Weights of a small mixture-of-experts language model, trained from scratch on English Wikipedia: width 256.
Below are experts of layer 7 (counted from 0) of a mixture-of-experts language model. Rows are named router (the router's row for the expert), gate (a neuron's input weights, with its number), up (a neuron's input weights, with its number) and show model dimensions 0-255. Each number is 500 + 50 x the weight over its row's rms, rounded and kept within 0 to 999. Numbers have three digits each.
Before each expert's rows: "comes after" lists some tokens at least twice as common just before its tokens as in all text; "gets" lists some tokens that make up at least twice as much of what it gets as of all text. This comes from a sample of Wikipedia text that the model never trained on. Tokens count by the router's weight.

# expert 53
comes after: "0", "3", "1", "6", "4", "2"
gets: ".", "–", " | ", " ", "-", " | ."
router:471465416530448463491442580463418576452472480540501472515536424542518448431532428515530523475532477518494572553546445541461456539528529510537465545458596411505544506458524477481482431413617516481518583490469510575492528473523429570413494501534492563484451375532454476472499527518481589440572574449530469539443527520482500518489497491554511473484529441573555513417532418541554559416494489546553492515473505491500530507452546487518507394456556464535570429496442418465516491508434491476545467461509472539519459425586506567374413545568538560475535491467582364577460526586502487495542489562563431517386530526565586466639469500490465523457594464605489435488577526505556514369480473522558482401476470442515407501454548472488535508437478503471491590498570467525476553563453468
gate0:594521444540408438431487499433442482528500548360487439465531483456509398477584490498473555551554495549465501558503501460538495561476555473436494593523554520547512413526539420447528553515578551345418519481461484560532580464423503486487510549533533469511542472484562425501553524535551462547486522457472506576519466516576612490497470628473533468451481529430445563510510473500507522567478474457426462395528483443545477470478447520415449463366512539407584418482467487563497434547450476419523512430507547429595501470567490505510498429422516544501447461435467539419547558520428506487461487555548542509477512488527369513583467503474536513514479517459495487477553513479616569529513549437529537531562544446504469535575510464476511441421436451450535514440591590564480589484522483
up0:446530541513520487487446488441489553550475533467582687486514465546470446493405473518557475501533467528504561540477514474442412490450391539501437447488483482597508511486604515541504499482481498506475404505446569490613521484544477465527529444594487503497578491506523496477460573473429492533523553481403498483492568480442563575471554389564547532539549472477499509448495476505468510532447532556508522583460451537453598560594484505437466505518550415591496482575576463475557525423539448523502550436485505500550535473499472524553587477555544508562418503443609442499580496497499491427554509532486472470557476564492476471523610548518414490496567520496566446505538386538503507467534466437495504475456572537521472470461460534545500602478380514598575446471448572605431589496473639
gate1:519563523585505509430434542553537447466436495517486591540526511469460461387402579488547517521410497407495480381516459451502566463490400490447436532451497498440513457383532479528539411443455557539489418400512482594541531477511626508523534478517432455488483462474394464443468505531443495504549470526445592448527506459446463566505420509568529466457468516493500443540568455632509557533549507489514437523489514473460567486528525438513572437586519515388476449468519452480491520390435518534576454463409530443467517417591517511472611504463463435449509486511452426512444617430567503543501503504469540546487449521538602453393517478512484438491563501588503511492528465477480562583494522493467548499609497544440491499556494416456471432591493501566500547510506532484502462557487516
up1:511425449481507584547513463439417606529543508517454371535501521497532578532581524526596518510579504528565518449436486483417547549384597600508552505496487550511547483466470513566526556538527462470508512474517456557452478411431498538430482486533455517545499480469515503596621521497467509543419501480527428540441558550513503507497542532542428495483579526541387581454490473420458527532451513460577535388571603493498447455437544545475545566535527556510520465541497466508464505522529494506537520470490462559428515468512472520532329447568536487515467490531455532551528432617516451446505497603447544563449555524471490468520449546561422497536491424407510451454412551475578555505508514500455471469479417449439497478501523441487473422489469577512437438468450664458427523484522501

# expert 75
comes after: " |", " |  |", ")", " |  |  |", "% |", ") |"
gets: "\n", "\n\n", "====", "===", " | \"", "|---|---|---|---"
router:534520439533494453542508592499413415527508477504469381445507595519456510427490551472483509478457512433493505494517522505547460517448494541537438421456413445506470492405486572512424514448489507490473535499514528466535463486539501483498410510454490460453572475578567489476454573454468602489447453450481552449450509446471524541571520500578561488445614510569397607488504582566393533438548498493452535534605597454595382530526469459464559412526523454504562533517438459407443536423492550543441504485526463422496475430547439563435447482447454504461560420452543407488560512512420457460496547503516530517505472441474496554607492513478443541504569482540428402392531553420419555515510413550517495500541560463533481551454537477534579493518475566519596503527422521487418491536448504
gate0:584506483496557513480517518502416440546546585469462618474589587543496529450492573465446603461644454611500523424499466482482521578541472494558482528556578495531486493433476435585471436414442523455543500504457483458494540437511514524472484517527539400515512515434587468472495474412572462513484521446476432460498499514538593568516522602561485523495484490481509551399518423393433457497492456469506444498555466562524500483440563551516480504450559448414484455524517567511417440499538518463423489468443531475536598494447482606497514527505574450585534439483450477515419497535535508571538555489507514461512527440497515536483483426586519496442519463467522480529477451516455493500581485558412562490472530414532400398465498405356434514514467457579558503458416547447551502399441467
up0:532510501431448562548477443462449452481455463544500560502526584504377453467452463459499489512469547474501552540482530479560497504529531525609512500524493401487441497551579476550530544421532473462447433419480508446447545419504499474482486564498515574474584541553468538502456439568468546430545465496549485478467521475452641478505569440507378531550487523431541568464567517458403496381556551499525579532490475507528459458550527512552484438478556452523514533520539507525506429452490375427451484534503559538444534629430464501460451466475387492548503458658493538495476519468542402503576557511518520549476590442514448544508522438512477558537459568491401536389504488520487450400449435552558480594492466534488512461536475452498479540444436425522514589545506451472642469559539523
gate1:469430450466480643517527438415552436431567550482491442511455442511505509558488462488500531488509489533523493451521548464450458491498567467473440575516476505514472528491528469541485432534438490350489479552554613469525430532518416402569505487483574513493479515573466415471481564441512441464488441497479424546506558478578398495481518391425513456451532521513470497562478483456578487517521535381430496476503492439497439556522494622592563461579371435537525491525537449500509567515500493551537538473489512479562500525527527439545483553464582544515490398484541512434507532528456511483402469471546604543520515466440517370512387435557494432526501444466563485565576568558507436442493394572528504476508394465473467441516523575459543529479472456476460553486548559426475424426492438
up1:515556526517488571512503435525464411461477480398557480420579625457507544480596430439434454602575487530491474571576449422520555441442526518513526512495535504415500542520495482449455442487489494458507491486549456524483474555528427496603489493455527557515450433490529508493450512569490510509625571512461474426546551465470438488527369438417459472425473547521415443496536451518532483553505526526510537449497485486464405562475416480485544469516556492517538518512469461491483487451457559483531532515596465403471533495518508447541467581438537472496401438401424474495535491576426471482572462467547506475455550576451559444522522539507501552497560503478564525543534528602524482479523465412503531535529455421499499470555414613502445379487392573473570513547500442555497434457546330

# expert 8
comes after: "\n", "3", "4", "5", "02", "009"
gets: ":", "| ", "′", "°", " | ", ": "
router:535487468548507532462537511443470478432547434546563414458542497461511431515471434514506485529542531506498464477504440481409515523590525476544445546477584439540488372514546597498552386578580532515548590389471474472594412469498548578498515526547560503486482395436480533513598547538500562433375477466419552557461469505542481538480535463464488493492533539504432511481505511608502482543490541527478532506520536483462402570454527555475482608457519469515670503517586471510471530587508528521544585468363516452533492463528516560618486444539490560426563485568547553517515615519527496553569532429532481457546561556526591487550367524481509426510520469549525504516518407504489531508493536479543487505506554468560516439519502538557547430420528608508520562484495478526449476445484506
gate0:483497482510447484604419525516546476576446529466481519539590509506514560520437513568466434595482443511564441518452508496483512524453533516548500498495492574526428480462548478457491442528467543567474541423438441483491464554615489591537409549568442557496499426539405483362418502482488458557491593463534513485475601621446488466518416392524516537559537525501558483593556509548483485430532486510497497433516532481409499420499468460430538489467544440410515492594421474481564417484446490422460501492524469475469591552475531484536564532492537549453587447426497544448515571433521614605510504399402537468481519429421522509434495499443576505547469481574535509550504467573461537544568570595440494472561432617536488523480536537494477433474559471492519555499454511484438553514512508
up0:474480446361460396583534510505586495489449577483501459578608512517475529475541505504457557490554398573514567479514507467549489424527409485457609472588470430524541474497485458502520519464521489586563470559638488441515557453501494463514447472463476512489487484511511465431460536453508469371484536560453565551599482553583453509510517507435608535472507531598484549561379469551381492491549424476468536474522535454584506579538526461442455457388483522513536464499482580449467498559500445524451528564441438491491525480516563433482494571546495596534484582482550484480527461534540427573497563551451517518543523516489498536505450568535462503464502411448566520543557429501564554576596515515546474531532418489532510432475526528489451452530492518551429448438472533423592416480437429
gate1:344474595528466492506447539573540518437507583482535529431604498517526449514520547445469516468465525519552572589434416444495443571510547426474521390525394527504535539542461395552490502468424450543532491499523542505559437516472572499517509413576523473555539404461486457483411549472533624472481500487530473514493495447447481502514532518595470478562483497378551497487523582435470420538517480505492471574441415507548406510521430463581455477465478484433462601480512423562540546469432486491587597495492470535515482558607440478452526554526450570487537536391443519418489462507481509521486491540505473497558519554421484566589449497539485526542446547461506615456444471522546467482586590525475557573495456587454487463538505591465530578483424525522471465546543552498500505508563466
up1:610507485518487458487428501459534474556523529381525507478539490525565527419577553594521396600512435453536543490556542447563537494549439524352444482529509473544553506523504483509520493463467467461581495458478543475561379518435494472439486502437567578447518493503504434523511485487501589562596535535554590565492530449480517431505544464516489430407491413454582499545569497515582491486494461525495642485435483508497418458471526601490578511531542473473512496561503490572495494572535555438610521544425418463484414541534578536486486596472524529435440486475509419500549542456434507488407561525461452481510560434477437463489443526524572572567535535610536439452443537444511571477449560470533460515505504476540553524519530517453579571490437564470552467473533395542506514523418444

# expert 27
comes after: ".", ")", "==", "\"", " ==", "==See also=="
gets: "\n", "\n\n", "| Party", " Awards", "| Year", "ources"
router:481421539467540534565470508460568472487459584448470460511497537448432554511456494575461462515516391482460426527511494507477457583482532431479447435541364563512433483480479584489440444597469539415452582550521459458509426568531481432469471510451630474491597460491514435546520596452477517564497478543482527519439473471462486529450539550567468457438566575542449626415547521655468423391581495482468575558562475551462435525471489515578574504501416464478469492515529493588442527435486580468515469482442452526475437453502509552546531538547574463439492414471468492491602433399445477480502558468489484522519551495492438489503457460550462524571483539521489512554560515469493585488538528526542447507516612479613478543532431423505524434506547542442460517421543482489530454426493500
gate0:444450452466540501410532482435470472489439593490519424511536446372475483518475399364547522576476493495439541549470465534450501573442491541593516411529467476607497533489489542537533526540471467552454444516492469552516492509513519415514495542546497458473553540478371501552516476481520571509530518545423534584596420419511468552563556487457480390495473449538540437533387417483390488477440498487510411506442487617489437548595517506501482454510428498463567528558496549533611517538487496459425474502629472513537480546534518480535490476525475500412543505525529586514495501547528570454532529471428615525555427506513547577489493498526519500545430497494549486501515444555432520450364472502427447560482575595425451645487512506477454476486508541439538459474496549519516437459499492
up0:519505573567457517396460532421529452419497542424432546437526528493486454397532582568592504505513462471500468531552503607553481504460456455554487478487486442485495542467517544466474430545534580609561521567443517511542460516487469499606554499551491519484496569519639525586476577440463573487471410424491472558508519463460476473522491515530563536542482462469478498556479458574407552593491605470504457491435434428559518429592441549553577495440452456450467487549485482454464495472455465482497459517536513512533499522495488417505532481445581385511524522495581535577493573523458577428491512431576562557507515483445514498542443460479492506620378489468513474440402441488544435537562482431540428477442582446513498454490453569540525406471481505463549528467524405594450420467479442
gate1:394515580548490508492489574507448464447468451604489497550451457548496537471585462495637466558536427461477511514470612518452480514416434585486474403588449488459525373512497503415428536497571444483615482442403436439539538494502545444525483542525536516519543488545515455451526497585526465527462471427406536621481518497459401495481525423437560510492538486495543523539501558564457545544521474458444614506453514554489522464520503559468513561539502529538487500397437453520509559486487539531493588554474552380499542486376536515587579445500508550597503474386397499504538441475458396492481498491422525539529528517468497442430530465443553503487494539495500456536572542483523475507462518454539439501444466527567417488623481480426520428453518515476506546529493486575524520438511422
up1:541515448543545488472489482478582473536567498498628446460550454470530501534423479578449489493536515478542515521462393502575530449533548517505532464478480536501605594496432515507582550522445512535570446508498589541534550371480515527436567487471579408506445482556445442505420556517467514495466474397513433505503483491435441550587391541493433449508473489507543594483587476483554502537447553496481399486587447464503506405567515415430533491509545465495560531485414453549413447483524497527424454494420481501518492535539498513448650548526483547501504475453471518496388493545576546476604540444347527555524483619542440510543554504533481597433523504501495529463523532528485579446521474515543488573448474493521522484521400508520507524539544445457590436442479606522513435517464448

# expert 19
comes after: " | ", "; ", "–", ") | ", "′", ":"
gets: "0", "2", "3", "4", "5", "1"
router:477479521515494503545420536516488425461521480475574466590475456418487490539550463562479431491565552550591443508526475460562432608457518545561518507435487493597501406513404509453610395570528548537460472547544476491492544440448497459358431592449529538594484534517473500507587485459433536536551424448446504470482540519405456467403540491558455434516477414487486580473478538578604442450554502557515500455470477500437442485511435402499473446565532573529541437535470498514534452506527610459539505429533533470405575576448456539498518497498487544487502491492488601464563513568447518530538537416558512438514516458586486427512392523502542502482465435478622454428487553498397521482519414473521492515472611523487564529513398572424516498511519546441487530481533520469513517546480484
gate0:482463413497555454437526608551475515544456569584508531404460494505452503485452530494518468428562561582434501462517573513499485458507541448427514478582448548537497500424497562533540434537451542450530524426485520547498577550539514507458481542554450571620494511494629422487535545478493471601542503484489549510648527477472580542582555527526424510592436462581524571463456541415554560545466470452559416564496555491495591580495503469498391470552474541570465505450458560535558464552433456509500488559476534492534520524599480516566495532544476522544560492516441484562437536543524483601559464465450525426490492469550533504522470510485539416460462537621536567556470569490500528434657472515488386493489471542484522512461537429509506431501542420518604440479478532527426484435515498
up0:485445531577560433476546416463554564458520440533516567515455475518485551442474478469493499467522508518495591561486598535523597454479494471441521523441489453428476529502481487408483563525524498401523588479414535549515544463543515496500491496440526507599532539502417455503425530412489508516486452416515513484452474520469546460581393613551536460502485534567492507474514531533536480547346485518617455565539561553512565466526448498449474509599541507518531546500422432447403444496359424469471543495450595430498493552540465588431448474485542338451581502397458553503571458505503463523493533498555474467504481482473513562582474442452505470531491507491569401476451476515479573417472456438575511406533489473524470475503541466512457458504583407502510489413432471511527402505473429
gate1:605524480447464499465546466375519531429515546482475552484514532470508499427466555413449487470514414493550531512514461491551501504558409614435486551559446522505511561485486442416478610430471496554480484504466455433589610427378516456522507557469496544461487516516361518518508534510473499555516491455587524534444560459558443503451522410492407498556439581522568526521458542554561458537460527532432527483527378541502488547474440512463505610572548511536491533587493523521620573539522529611529563490492424566527551529462499498409538454524538400509511542471551507512545500453437550519502480415552561438479414501541512491458501575534552463472454454470427509493554450534504505600478503517569396523471554457527548587495416424446472573432555535503488505497456484475520418538572429
up1:579457558425557473547533539498488560505483513509514483520456376496460514403478480477461519551515507507488513545427443529431489499498449487444591505513523467432484498505464496442557540546516517382482500446549524541491619438604438519572499514531583500602564472514508480612553566440543470517518532452494461411484562535473472488428542621467483422510529482476406498474428531508429570554483393485544466376495534463592550462533510551478406509514534475505524457533528524431519462555541548531450461520483443560479577450503500569496467604522482533554562502538429516474549504426493462521422532512513433502421496462575469412483492391596518485493491466368509496420490498524520504504465462516506446381558544476521482496598424424512400583565511465501517451462464416471394535438478408

# expert 6
comes after: " | ", ".", ",", "1", " ", "–"
gets: "6", "5", "7", "4", "0", "2"
router:476431550484499487428580513532435487491562455618508529505520517450515401560494463500423429473484490578472500546496517603341492541531442507537443462622508473574488468397402410498437503510502497510490535470426575583464517556455464496481478498575495560412490477412439478455458502445476501497593569474453574490411590461496504471473536477544413487559473416505554495499517492455588489412477482551516483577469446487457603599453515471499465400492523411456451420507509549459565524540572456541539548524554403495486486548487481550483613423591553577507545565467513563365519476523505545525522479462530460420410563538492463538445459486434518412441511460532549487460468546459440603512477497552518508538484501495518550472516527589508495587464550506516483484542548464489431510478468454
gate0:485447555449497525593524529409422515451462491365508526486506520557507357515512486496517511508531452554492489563576477558515457513452491428479535484552480583493564531478547520495519568533482502484506571467482526432499526459499515515523455529474597564537536499488498479394499572493559445534491376553401510443504460580490485464500402557456534565565430488472523442424535519425526548539514534494440530514511413449594506643517521431541478556433445490559522529575509546382561591420390455439561498551509388446517556425474508601461536497509523584478419494455515547509524530555508437483437579524465501498524503527572533470518572517469597535544409412504497580578494604488535482523562478557490575490442451576464546502551524465492557490447528485556503549594463480560497421504463474
up0:561473604526493583433496559483430469529576445486508505421563528509587511576527530597479503548429619470538501567621503474481510568541532562467454473544507532503487479482475477536624536529662429431464479589498507552535439472501535477449496526525513508449518488405529542568478472460567567519510407519496467463469458501506494476470444597481519470416541461547570496383537407463612464470518565428514512439476475545476440480519492562496529487527524430548555551469599404533483568467480483519545516510508465486566425490490523521520453493409575528444634459584507546451424537528480533506536477446575512483470512488512598554564496523411475484482464431586495486486532598428437388465463518463526572537517501587486470479485521388423521420470435536499499486503562509541474466563491518
gate1:441531516553512497425458512521556492461479585512489478406395533409488550458550486412510544505505551439508480530491341522487571401546424544503482549519542449463491434505473446463633445497497532535492519509481494525548544525543511563459494527537571515564551402630459490541462582434572509365444453421479466534468459546517436580516542467577494549533438505449431498548422467502476450507541479448579497549605459504488592511687515448586493418497490541403481486501550429469457507446485570538518563410480523546501552543522532492524484439462556486493486477503453517400612531457471488500513517486485452577505471562481567445436562552606483451543528463444500469530529447444487504541472485481485536415506572581496480443530495517478518506518501509561531457385519485532450506422469460
up1:480506479515484485524428576441456436424554350484528514539564480482531438424493536444547499480375433571538488478516598508470602532610481479488393537560517549497558531536485491453525528443464488477477442442532442489576460520509523453607513609411541405417463463467489532473446531603380463465557510494527540466493474522520535459472467529487510502559427598501525537533531609550570451558493424545511546493497494502615573486482487530532534531578500499516543491514428533468566575545527496426477455446507550443590530509447549452447530522499491502524472481480545563506468576553523537481443565415601574517456571517453542486549490531515522525505567552534498549412528519516552534493516518489452516476447489574528391544404454433443481375503398562442439526515563478499521529609482534

# expert 41
comes after: "\n", "\n\n", " at", " Al", " de", "|"
gets: " M", " | M", "M", ", M", " N", " J"
router:430468330521456434542500464504548464529477631416433429465558487489443497514528395468545412422474489458476541572535554525521558493523504504454489451484522596507449459465567506502538463547446545606535481481464529592548457422521554511561495550512503612480493566482427598507546523528473559463534502503484470495548429543476544473534549453519428507616461518419476552468485536498500568489515536456529484503579548507541436568502582525519408527454444594443548522495504510530475500545478528426534501497512516503539498501468493543538554406356528484549464548605500460566462595547420553521499513485476522533474507591561436460566387576454397500452471506459480570444447583585488456522559538494549536512476397479522529488512527484492593445404445551489465497627533517450482539515502447
gate0:549460429472399532469513417614575526472479512490522447504508455443525393538422501413458495454524509523469501491450483474483549494481526494538487488584406521417392494517422639532525466562507566526548519504522472496516540416438541459466497561480505494485445517428560421471516510490578538458518517416496486534456558468529585432457496487504542452425525463569453542515525541482408516434544392494546567451484437558502462474553469461516496408460372494507572626520557531542512472438479436569571439472476540536506506523525408537511503440413520480547492572487402440444480510443443462522545552531554535546484451544536584550408485444439594449449538534482492476487551571518583590546484542545498504517494520573556508514478620537461534529516441523446423611603432476473536580535471481
up0:447494425474493432576481552455534448464495569537484409514439527536472422559538528518569462597499414531500524469419547585414362522505526471390590496489516456499467566551452557538456454513585496432534461430539461585520476506460473425410590500564484550517585475442434449445536524493552537499472530506514445385576443374525510523567522430564509558450514555463460551447431557493548513517544521515391543530521506415451456454549506484552549493504500594371482628533475554429492430438509493527527520408506464531582565414539478505530486520530562556470542483594536519484475422453503466529536401498535653518472508522557540529497514394465504493505489487522472487517534465513529428508460497439524448534450509502517464494510483469489496443517515451486457543535498521468617495488509613
gate1:483462430471543540489461466431411485488431486494440485497580548352488471479482486531538633579526523545608526540480485538480515486503610486416470444601517561491485499544429480481535439520425489442592390492552455558549489503491456471565500495518485495565513462516579555538501524402552561542499438439529519541514426479474483504500508418525425517547520439490460540488442543553460507421558495519538545486444545434465448565397488540531545536493548603522507390459468448512513495355434511522427513441464504580552508565520524418549528559398421519514439512546451513454468501547487534477537592483584502595534465447574371519479442499478485465485478557407502575530538426538458574535506488489512522507475509517568459596437454456537523491404410517468457444468580550547479508474542443
up1:457446512543495475540581537560538513549475487514435571459534399410526486491521530592508574484504567469530465450538456496441433489420578550492422527475475487536495549527547503419489540458477488576506475430507539451494519454520531415477416546501579499587463580457494588521497553456425427548450533584440598490509591447515563538505444505495500543477441523434419489457482492498480470552479522532594477467504537536445592406552528516366463599510495506493526483552535459499564377501463602531478529452420469492422462541443485550466512448431555510598545521506515516509570463498585521554601497542436423446542458590472515544528544576465525502571508451446458485555445471406524480529485541554499475500519446508509550556452522517437408459543503453497585599373536467527480562436598587

# expert 121
comes after: "1", "\n", "4", " No.", "3", "0"
gets: " ", " | ", ".", "| ", "–", " on "
router:583395418585433505434577508457519561445563451583508551478547492538574541416502499507466513460567461456471482497569447535510565517545476475537478463504566464511532546560487468539531509578525540432570597532484434504483479566496440632430471544468590520506516390508494574457474482566574560507491434500529547485441461475500558479477563481570415458421510483491551537458512488606456497530520566552480545518491519499510507582419469550529486498517474468482565493490454485461450490501596454645534535543460492447594460501509482515538556539462530509469538561460561482495619550555511458589525603544556382465442536482541557526481383619489499507473494478586562493549517490506484554413508551474533424512432557562499533458482507509584557495416442539423480586532489424534467433424436446
gate0:545502524585597488556493538484534437506467615583504592528540436585526409459501523508515556504484466524534472532442429514473489513520499471505455466501441576451490512567521461495448399453458517442540472416556519463485536511529446462553529486452498500587562483541456459563591534633502467554429536474498495527521417568548583450413499506530491484402531519489527543639406395518541393531481457514506495454593494584460497519522528556490567501561531544495408575541536510428397518508457633457548510480433472530595447442605439414531512537465538518546540501468448515512513466510502488544474473530444467457489492514535612411559526545454548534496464471496521480581509422452578504543597557554586527501426541590473536491467415543456421520543481479480421516518532539433481501471440543
up0:531402492477592536519466483520523472558521510504448519515471435521557495483474580484492483517429502584475477548474394490462508522590563496553532546508541564427519549474487390531473461416425535525472440408433525512537513430489391558434480561403509596537515531486467580537566534566455451570462567469524538439579460505510539475517501461462484409420414473532559483503471506470569527484517532553520427613512511552526471524571505519388473451490508491498430521466567490414418547478553518475477498525457502623550401503505501431619452522423449573558507503529454479501467470517547522521434504505489590493533566526424604547528505495451538547441504497453496484559595452474479579526490539485492549516476509614474524467511395564466532632571470459463499558615568453473472413407519460
gate1:428463490401454495449566457522496477527474461497504569486678534466452526412494558539466465588461530512450514540546490534536525440596483516525464466494473504583516493490543527502532375373481607531466511448452452490460436528560495556443371380529547644522534614497553477523564501505482422550505542576472507510495486503557501467471548537493545482451512611476454490471508475455508584471472501631511570502482580470466520476449498542514465522492528577550511577532546484493419587521570446444514455523478501540470558488475511488668475605474402480505515459513452499467480498537481552396548516549467488454522525481467516516518486430417469523531492511471579601453560457463538503490564565523511437552558503494474445500466522560432508442525562525509508545575473479501468530443515348
up1:459475518478512550391509453475497564491536524507572502474498457577489506431531530463545496531430477454484489485477617468518494407567472541526481585564482531538525450551445513469490497485488467460516512569449441452515393544455484591475420456391501439418475509561528457420534476538450437402479651554532463466536521528460485451484605546599515524512454395475494528507419497497546501594411519440465398581490552482449452503557509527586438484629578491555517548523461599560468531544544550564483412505576573502492551540459480547537500519493501515515489381519489385479490455463445573503485492512459490445491495529460563441408566532414454485532561543590575529486567592485510545475531469538586451508547519426467495469483570514461481534460506482575504474506518495427521396469406440

# expert 72
comes after: "\n", "\n\n", " Committee", " station", " served", " Industry"
gets: "-", "|", " |", "=", ":", " The"
router:574597477540448523538495537451495447535496429547584500532635478538517503547462446554502595461424517465530425410463405532556482547424514479494402479466490502431408455490573556537576451478584491452558522490560391496512470540425465553475508611553630515474504424449586531530608558522534508501468467434521546473545472502461502471498430490553571566447485482525432513513452535568436464491552448465435507543516409527588447537472497525433600547421500527483586471488489512481559489483530489621467579432525472418529558483546529508538557622425404495485557524481548541421436517426487454478512606484489428472482493498442517484483471542534451487475532506570445528533533467414479513470577511451550452474525501503574497474420405503576547465506472532460591526500474430540505455462444492
gate0:464500443478450500495527499501470604451496493584590563608517426484564492482424526659497496451555534501544502418443512394507461558534450432486555532506560485441550435481501466475401583482504494466471514490382476495476505500491497540400558484514490454448417539490556526520540504608537546549493488520569515529540556462547510488546524497481547512509537412540477484462435440519491568498503474460542447469477488506459458395488481508440453516562446516571446595465389528491551533493443497498464515574528553576556491549530374504569543484526463491566475535588440496471546511536450424521525606548451550544442616558461430545507517510482504474480523532538538433499423477516618611604519428422524444530524441566598507468465488543441548512449574519529528451494452503402452475519451624
up0:557496566495535476508464544532433562555424508517439610527432475486497469445529483498515546530488453506568425475492558541493596462527512457457516520467409511442355484547531437431437514473430518425562492475533541485514632556556487545467531596535497479592455477480577437473425549463419504545442520503540430572428569475517414525500515509527470388485523436478572495444540534504445525514523447550444526535517609469460510485490376527495510498602386400575419452446487502563479459376531537564491543508580494516528540515488467473540580563545475451503516519487416472467482460515537510484502533479453481548559516502465422445482465541599412478496469498462471464589537597513604594391479547554441458481479452507551548511484438491481529507585494461489485456530431524535460460549394572
gate1:469548485475485421543468427479372440586505485435542524469467494525568439500524489524564473480570444472448516460545508468455446479603442489451487501496649584508458474563564543486475461553502483602575554483532452400514489501463507542531575531448506539490417468375585619575474506516552557492485541492463430415511448492544477457568544504548522433597571459629547432510489424556536496529635516427547484474447516512505543508538517545469580542456532530496476457496544670515513528561453488489512467494561534535492439460545472452496547496493542534528502569545446432511508540547586463364478499446536477488528462464500464479455418498546429505516525562522450455561492487498479527500535448505469514534511403482585482579549446538476545580492446532472403552565506462515567550396492439
up1:515545531505509406605474498409479407468501535471514507447488478515563457550524440568524464421524503485467551493520567528494562459515555486514416492449537526556382506501487440409445526520447507478525530475503475453594416513397516432455623581526600515476394493511466475498448552510516525467474414518520508495511438437449530467482601561522528465545475552602532487536474562448466461608608446397564590561464486558569532407565490526478540617570401640392494473517473553520466530438457537609536527559515480546519441555530433499516512517532497486517538494442506425484535553512459507502537484545515493457469549593454566462521402490524499519504558552560523480465464491447445470539488580530470539413515514545537571599447528574467519475438537414552446548495555477534509497453461460

# expert 20
comes after: "\n", "1", "3", ".", "4", " No."
gets: ",", "| ", ".", "–", " | ", " "
router:537546503571449516431535516515488577466469430601442456520517491562536499506496450537458531459518495465513408482511519532455503543443500457455427456467558515509542584494471520513445496570550497458553615571526421449518485609508490569502523563516565541444520395550520524500472558470531557478535404455441567543447440542491548453526423539570420500480497449568434497421534429649491419526546514540540546537559492547432531611428514469481522483527459491477539469419544440506622535555514415609503514501518533400488463505566463549477571535469520524404540483455567432432574516488454454570479551515562378462448522521482480457501450537485470504511508470539529450465533476467443551435506485444538456466427507551571550482452550540559547456424433558443443576435414399552433426485563464
gate0:503439537503501495498530604477506552503532519428601521462507496480496568522462460457544462468418455519517493488542421498534512451490407482467490491473447485576508507444558528461470458579442419540493518560527455581482428569414512396547585531460531487518489496547526446448446461536531559574484488489460484523463538491423483521462379545477584480481501452583598504550436514498403429454444534491576567549439526565391518463385474500447524519440548519473522537629477379505461461470464560513489536531434524497501502519503510653476471446438507504385576384507545435458517495505575432599426466489510472474547531543485458511501502448526516537610488619560499524529481507527471444549479495501544435433586575470521589535432404557549418496446505511453551399557530528498506441502529497
up0:509413566510515452435486446472500467439432511496572516518522581545482602446483566534530478469462390427531539520429449571459551514439475551471583493481496432623495525440622537459434444477491416560387539539465510522561464538529483400562452497490494548544582479508611454448506422489517488451537509527476459512459525496403510463433506437472453464510541428499557498554417488525481436523475529591505521548395495500404579534341456523508490451543542414447504573618470576549447573530409450514499435529480449529521513546461539552476477544575642549495517521506589543471492442539530478513511532542532507555545508478470530491509512503535504457526455595518509519445502418468465442560522560544450517504439507510559529407526404521570399475503466501499440467466479491563412443530487510
gate1:479472447602574450513483527559482596460407396481544588380465505492475650494526589530496503417526516486529401442518510598437582540543467472539464522522507474521579421513452460574543522524486506440498469531576552458514517473481449568484464532452442432486411555477582499538531522536512462471438476490486473485588509515427477458398517487504558498467500495574505536593493467524473576555528511541456523542449567524494481525421468541547439444578495505480475544535452487584422427525475467445568460609470457437420571481460495453593615451426498527528465539591466515467564605532526477554552511499468424511511542490531446431490514497456511432549521490474495456464530520516367540453491466569489452513414564460595433481526422507481506570517497581543526530578570526530489511581416554
up1:508425468483502533427565493515488485522545452565520585515439503415543563561567554533547536467421474468481602517529426464473507513489492543562576533414472510518463422521532411582516478559527480451540519380519609560476509451437483479573504490507530448518458555540531510467587493491486503530473505519497521463500521525454603452515561501571496442440602448510537505526541545483488490438496454411455520471543514504544545476516546640512471509525533498567546478537542430519459402507498565427472415487467445467457494436529457542554524458377449495571483521459594459497567431626376469480583530563386518506559612565479458374561458483436577410519461504515508519520500474515421536498529523621436468473417480452534479450494515473494512533453592487440506512604453486579548494463474552